python train.py --n_layer=8 --d_model=192 --n_experts=20 --experts_per_token=1 --d_expert=320 --d_shared_expert=0 --activation="squared_relu" --moe_layers=[0, 1, 2, 3, 4, 5, 6, 7] --router_score="sigmoid" --normalize_top_k=false --routed_scale=1.0 --balance_loss=0.000371 --balance_bias=true --router_bias=true --scale_expert_input=true --init_std_router=0.0328 --lr_router=0.000416 --vocab_size=8192 --norm="rmsnorm" --norm_eps=1e-05 --tie_embeddings=false --optimizer="muon" --lr=0.0018 --beta1=0.93 --grad_clip=0.5 --batch_tokens=32768 --seq_len=512 --train_tokens=260600000 --steps=7953 --dataset="wikipedia_en"
Below are experts of layer 2 (counted from 0) of a mixture-of-experts language model. Rows are named router (the router's row for the expert), up (a neuron's input weights, with its number), down (a neuron's output weights, with its number) and show model dimensions 0-95. Each number is 128 + 24 x the weight over its row's rms, rounded and kept within 0 to 255. Numbers have three digits each.
After each expert's rows: "comes before" lists some tokens at least twice as common just after its tokens as in all text; "gets" lists some tokens that make up at least twice as much of what it gets as of all text. This comes from a sample of Wikipedia text that the model never trained on. Tokens count by the router's weight.

# expert 13
router:153111136157124091149159097095109157140112090095163128096144075125129129159123119114175138124102175085129117116148132130103171123173105120128158142115092144114108117158110133161141120175132099145096113122117132129174087089171132157115129112135133125113154119117110129160123152091171123123
up11:140150143170072104125171141094090094123160129094148155144157080094091125086160174131117133136158137139152101066147165133136098174142141077126147079136108113097145151108124118134112079135119113103139112122152145126166128084136108100151143132133121157163124119142134135156113051126142119111
down11:133126134110156135073130101142138093126129162145114099138153166156129132099123163098139110088166123135152127107091148146128134121157154130126102132141117122117064149124159120132106104142104161146101113142072112149134143137111127095115152112141097161129126147122133140148112147151053168131
up12:131149135129125107120117119093088148132163159133097102204111110124123115157132118095149117114145119110147125125119123146118127100132127121131127135140132123101114096140124073167117092190121110106090130136131165134155152150137106150107141145125116096157132113107128159100142170116109118110
down12:129121131117137130140163112143156130112125143167100121141110176098133099095092107111137100064127100115126110096107147104122132140102157136148131179142163132131123202132118115161102137147168096137121143097143114111125125137112175151101154134134133103107149139116123097172143178107105064152
up13:103148155117091143122105118105140118149129124137169126108127091094128166177126128125157142122137160116105139156108133109120134119153184118173158123125138088146093127157141157171131165117080117142130091148126084160086073126138115176150160130132109173147122133121128119155153115139087143131
down13:083181128152105093136133133164100127133113148144138132144146096112122114100097174126140150112163146093139149122128110137113091159133112149147145140120135091205163149113147147125185189111156108113132114081108173163109097118128147178134163136154140154112102162099139136157131117126109126133
comes before: "-", ":", "|", " List", "ing", " Born"
gets: "-", " by", " s", " g", "  ", " p"

# expert 10
router:149131168106159144130144103131129135198123114156119126132153169120126158108156098126147137098148179142086117103127154142151151134162138132116113120127118122131099110112090133118107165096142126137158116105090109104169109141127168108134182098126140119141172122098157157120121106119118115096
up11:114155145145133108129105132144146148103142190140098137147132136123155108107193111166166147154142108107104139148157125101138135138171171147133150133113124119094131139074137128092107121091131122116090150123154133107149133149116107140090148145169151156162095172112091124083146185143126140110
down11:114113111128148091114139145113135131092108102146141132111148103124142158145091183150118112145123156137108145091147132167167079151121102144153104093116135105131119061165108124163099140167127150134138134162147161161178133139114141112130118134125146149118077132106159095095085129099057103113
up12:126149143091138128106167086158100130120154089160109131134097118152142111129147106155111130139142130118125134143166147160121170107153112140169118090111111128137104122131153107105126083171139104115151142127108078149127142115125097177158124105133117132149090113139108144126072113154121158122
down12:176138094147077120133115076176102124140129108153126157160129151134150121102126113159143097151095149184140124105128175110081141100103122124149095138140149128098137110084104076144149128104125116115126157106094115112117161123125213151154098118113115109101155131102102150143125099160142147104
up13:154152158140140115140120100139142110143132164163159088161104125146130123122100133137141117121168142144128125112129146113141159152101125052141134124193121165136122119127103163168165116091124127155136099130079137124123149149103145099093174129154106136065139126144117126143131107091145152144
down13:088132142136192158112118193116121098122144089150135123151125148081136140081176120116127111117125138153139137114143103119117082144129102167160177133141138160153126158190169118131131111086142128129093125138105179104118152087128147143124162111101143139101124128111140169141112110103165159080
comes before: "s", "ed", "d", "ing", "y", "t"
gets: "'", "w", "ion", " no", "ual", "’"

# expert 12
router:178104133168135163175109113118141148148113166121100129104112147124114146143111133150121097173135153094130142118167117123171144177152100119083110161148140109121090162120144169154124130132141125071133108092108114152157121168133142104110115117144147166194150148105116161095124116174137150112
up11:096108094172114179144138101099157126107101101126155157147112141116152121146141141116154160132146110136086082133111132112126129122132127097136123135122156117141135177126118116103131139116138125116155118087132108151165165125134082101155114069164123101154106154162127126132187131105123087082
down11:140108146119133100120138140147168150117116116109133129117142131110123139113159143145093174130141113152130132188107129136154127124097155105131150142105123119101136158177104131152107113105090094133096096115122095132152124106119068157166109148129135119130166128114154096131121193103113120130
up12:099118193172153119180088138162126146135141129132146149091133114127094100149098079110120167127123109151125129124156076101134153099120139151089164146152123107125095114165148154144120136117107120148111111090097148167137140095134099132085111143105145153081177140139082115186146136133103122118
down12:127141100141104094150166152132147119112113120113135113119164156092122101114113148151120122133120106113094140135133157127138152148161138099105145137154139128110113105140141114108156122172125115098077176152081108141167187145156133111141153145140132110131136127136147172096145081161146191152
up13:153116104137098165114159104115118094133094118087126153159121153137128139137150087187130102086136103140069130128140166094136099116107096131140146088100127169103112123181145164166149116105169125107187132124121137147130118108115143101134125089109142127073096152117150131114150107100107109092
down13:175089117130066130078139168120124095123138139116155110105123100167114125086092101138139098138121144134127164140132142120116130109134125143101091133152094124109125131165171074157103121119128118153126148096139093143160131150110115124133103120164153116143118136134096133167132115136109087137
comes before: "\n", "  ", " 0", " 1", " 2", " 3"
gets: " |", "|", ";", "  ", "eg", "ac"

# expert 18
router:121137175090140127123167113080081106147156116126175152151124111132104137111105144140139148157130106125108149089159083099095174167136144104076156129098139089127115153112146087144162110124119109103117105160128144101150144146142086116151089115076109158132113097152115136157114124133106135135
up11:099139116157135111127156159097156151107120147112130146155129051102130090144119098093102165113118131101143121093136139101111076118103166162102154155105137146132109115103144115122143142128106085169088159097166092107145142158156135132118138139117142111125148099131090147107149168154127159158
down11:148141111137171132108135118141157132114109118115094158138118158110137109119144109163125168078079106160130174123105141104155082111111113112116119136078138138146143134111171133133135154142114147104137110137133157129160146133175113135168186106091128141134132134142164108130132125175114124160
up12:120131120156116173146114124109141118112109143133129119133132123164120081089069133104116089122139124114097114128153125166141132166166148137145120196087139156094081070135139162150128123131123118101131135133157152122149112131136104126113106089167139162097156123146146102117151136099105134160
down12:078130097129143142146117154148116098104073115135147118112124085128127120118135123132148113163134161175153128102091168097137133167162121135124183150132139124109095162143131095163150107157114125135144167184159105108097083099097150132117150104130122125113091124135134113084117106123123159117
up13:132102153096160147129111146090129125096130136174123129102184172134127105139111111095158112130137167123109154090142116102195141138092163190139123106101130156135177157135127134138132163125096099116110177122137149098178108122141117107147095111113130103105163124130120079150130121133097131094
down13:161142120110126156142140120139136160080159123093157085122133143129158118112121148107099118109147122165118157132130102105152098114151143116138094162113158100105104140107141164089139139157131143115082107156121165108107127138110136122111171153175162151111168112114153127134117120148135202116
comes before: " by", " to", " in", " as", " on", " for"
gets: "ed", "d", "ing", "al", "ted", " used"

# expert 5
router:094132137117099123076118126142143145131113151110131121132131147151128133128140134132139159143093146123123109147113043114146124132144117115101157156141069141126172132142110108138095172148121115094109122095125136108163103133096103093125162147087090120158120101142129129111084147170115111086
up11:104124124114107152174130203132124083112160136125154155112126144123125158129099150097087076103145127108099122126103153100136134077154169121143136122156116131145134131119128141137100140133137124131144117143119099151118172118149141139099115151155085057193107103129140144099109153114127104132
down11:178099108121113125130094158130117167103104155142105097103079138130112118092073114131130112116133152167155145164137123081150136119142102122087119151103116178130117106108131179072155131120143128130127148159119143145134137098142098142106111133109140139108151118081131126133121121154117130086
up12:171107135121145172137126116135115164157136089138140134094119077103108126132145149138155130138100175128126123161141163142128150160152139082111155114148145128143159120158109098084158155124073147120150101110111138102130141160126156126169118148079161136124147138117148135093117118124126112133
down12:087131115105108110132149129099118144141139141126097136175092121163095127121151134098137153146113104135107192143134107140129102135128132149137142108129138135125112120084126097168102104159135157129128174093168101136166160116132112139091146123097118095153097115207144126121092120156108135113
up13:152120111189133159122127102068132142112106146129155130123110115105118169114129115165137139117134122122120107142144112169143178107108138102125095136083131108106143105076128189106156180119165106103169115129117133134152109131139151125142110127115121098148090153127132126136125171145110162144
down13:163149133141109154140139120113135168091088135139121173133129132141131114110145133111192072130103129142124138146112106090091078109124143148139129139104123132124139123142129131132063135160116119142071111140125105126088146161087154166123168132192120122138118144164136137109100110109146126124
comes before: " the", " a", " his", " be", " their", " its"
gets: " of", " to", " for", " from", " at", " that"

# expert 19
router:131158121163141106101150104114134155095117116123082107118141157129123146121131144139189114144122129069155146135133101123111114138167117147137103114127134134108060162115124112155101147136123132109153087084155108126120099089134151089132174100146081161126111138122116085115118106176172122145
up11:100147157112132176123129115159131144127081156138146107165127145148118117094120130130126121119114105170135126144168138120122145122130134144143177159137119113128120155129148086150158108135129087101149136157128127095156130143137102171141132139085182119117097128100102126120141067107074181128
down11:165117139163152082146089110133106096103164136155139154157118169107139154108135191125126111146148130106133116153133118146138148090160120130154123098116131101132093152167122118128099095146143104153131122183131114147110118152126137152161150158120104104117138124116157132077090101183152134105
up12:130152124122138156095161136119141148158147138150151136121133156177113173125149149125120152139129117128093113128117114089109157094112118074110080182156147127150127135093089124154129132119134100144144112114145134120116128119141136097136152118099114107155191118109110122126157107146154135130
down12:106113105165143103139093136136131089128118131166103145141088094147141088106115135126126153154152113119142122162153108102162136136143142136133141125114103079098113120100125111074135160123149129153122092119091127143114130059098188071087135139141119110069157119126129132133124118158088128105
up13:148124105171155144104157135100123134123194167134153138119113118115112132118134130154127172181117154167099117070110110119140097147125166119133154079071129134095124120136106120101164150119145136112125148124152103135155141167134157120135088116091092142103138162128143082120130070146116155130
down13:082144118113108091131112096154134130156141149139137148114142147133128133129145132104127132156117098123167145142087113128091131126134112143139087129147157107142120145121088138147123084122136086125139112150138122141081123098097147117112095116106131152153128124131097112106128120114086080139
comes before: "\n\n", " The", " He", " In", " It", "0"
gets: ".", "–", " .", "son", "ley", " John"

# expert 9
router:134146132119140199097093103118129125134132176131091137117098086164147157162101121141133120140143109111135140144138120126121120176155097118144113144098149127161133103108157126091116136123134148096122128142138120110107156118141143127131115127110084143131164181138146107120127118181116087139
up11:109110139116127135151119113124167148096144110143170091099140050153124169134128083121172163132113121119134124147119119148121116116121163150145106148163126086155168114113139114157095108152134143121106138116171107134114154136119102116125134137093120156082136115161149141116112143117149100136
down11:122166133127127118094165131115122202096116113123120155097092065115096090092091145119109150131112144103165084099095113143135117180156151165119121134123139121148127121129122135097137123127166156125141142153174119112112108129143166107089119127118138115094162136145119156113093166120111117096
up12:163110099141152122163111110097136128148094170126109160091121159142163114118139122133105163095159115124164157084121119109107142104148145127106116150121139100090114169153094181125146122131147093141146128127135086113124180132120139121137129090066124158133172116109121109164154114110127152130
down12:134122109167130142127122127145098069103118105111140103140118106114093125148127116137116125172136169136123142149199117118147126116146116127120136136114121131107146125148158110124166162098128135122092095125148140098129088158142105107115110123156152130121109100088138148073135097191103135067
up13:146129115057142134147137125118134143115068136108101171116114152128141158102111158080162122145164121103108126091125132109151122136090135146151143101136142155120109164126128114165124146140129124144124138092095183131159076162120149145169107140062111150156128127101127112138133113123129136162
down13:122152139077187133132116115132086149107169142154107111153122152171154131145122116135128107096141152140132110119151104117139153103132127134184104137141083158120105131156136115130162109132086134158139138217120110108124158130092092087121088139157097106074117141083103148081116116132118125140
comes before: ",", " and", " of", " (", "'", " in"
gets: "s", "e", "es", "y", "a", "ers"

# expert 11
router:157106133156113094169136119144132130161121108104183132138169121112100116090140104137129110096086147119125151087095107156136134120130155136137099129128095103120108129157111131164088080160077100136140111155154114147082173129135135130116162109077120147155177127140155133131099136125138145128
up11:129149148158085090161134134113129114065144172108168128150112126127132110181104121125157132153155170115125106148170128125126096097103134155133150152086118132120065135142105103176144133127096130112126121130172135129112135189085138122119147142147118137160129131147133169184131143122124105100
down11:161150104135134091126140125174124125125072154128145151097104133073146143094090103174099085103127134146142120125142128138124106071161137126140118122095094135168128113137109123183112098167110124164134089092118131164124137127096159109117161119141106088151157105170084129141122117130114142115
up12:099112156103114117129148107118076129145096131149088095181094132154118133154181120123111135101110118102156098111107110162142125112104138140093122120128124125175126138121135111143136165162115139144136132145147139144123108124137128146169092096119138166132149131140137126084145131141109107070
down12:098121149132143152150084139143185108147161111145107121118140129071167121114151143130115105157159130129153141164152055171140109095151124147135122168123158147124150119102154144090126113124175109120091122070162114122138119144120152136114166099127142121099126094100152121086106122120126127106
up13:098151146070143101181107158097137143130132121137109076152120155134119130117122130110145105156164134156115120133140117104094132118138131156077071108106127169112132164123129108143076136114091120127119124138169111136126094162140110136158110149165084135159198142118129143151149124166116128141
down13:143159128153156122115093124156129088143130122118161075115101103077153128094097170127104154122151149149136162160136126124159131111084122125125124155144103165158099125115136136126128112141161131136114100109170122130118161120161102148126126157162114137125172106152155128108059131121155142154
comes before: "|", "-", "=", "The", "In", "On"
gets: "\n", "\n\n", " \"", "\n ", " The", " This"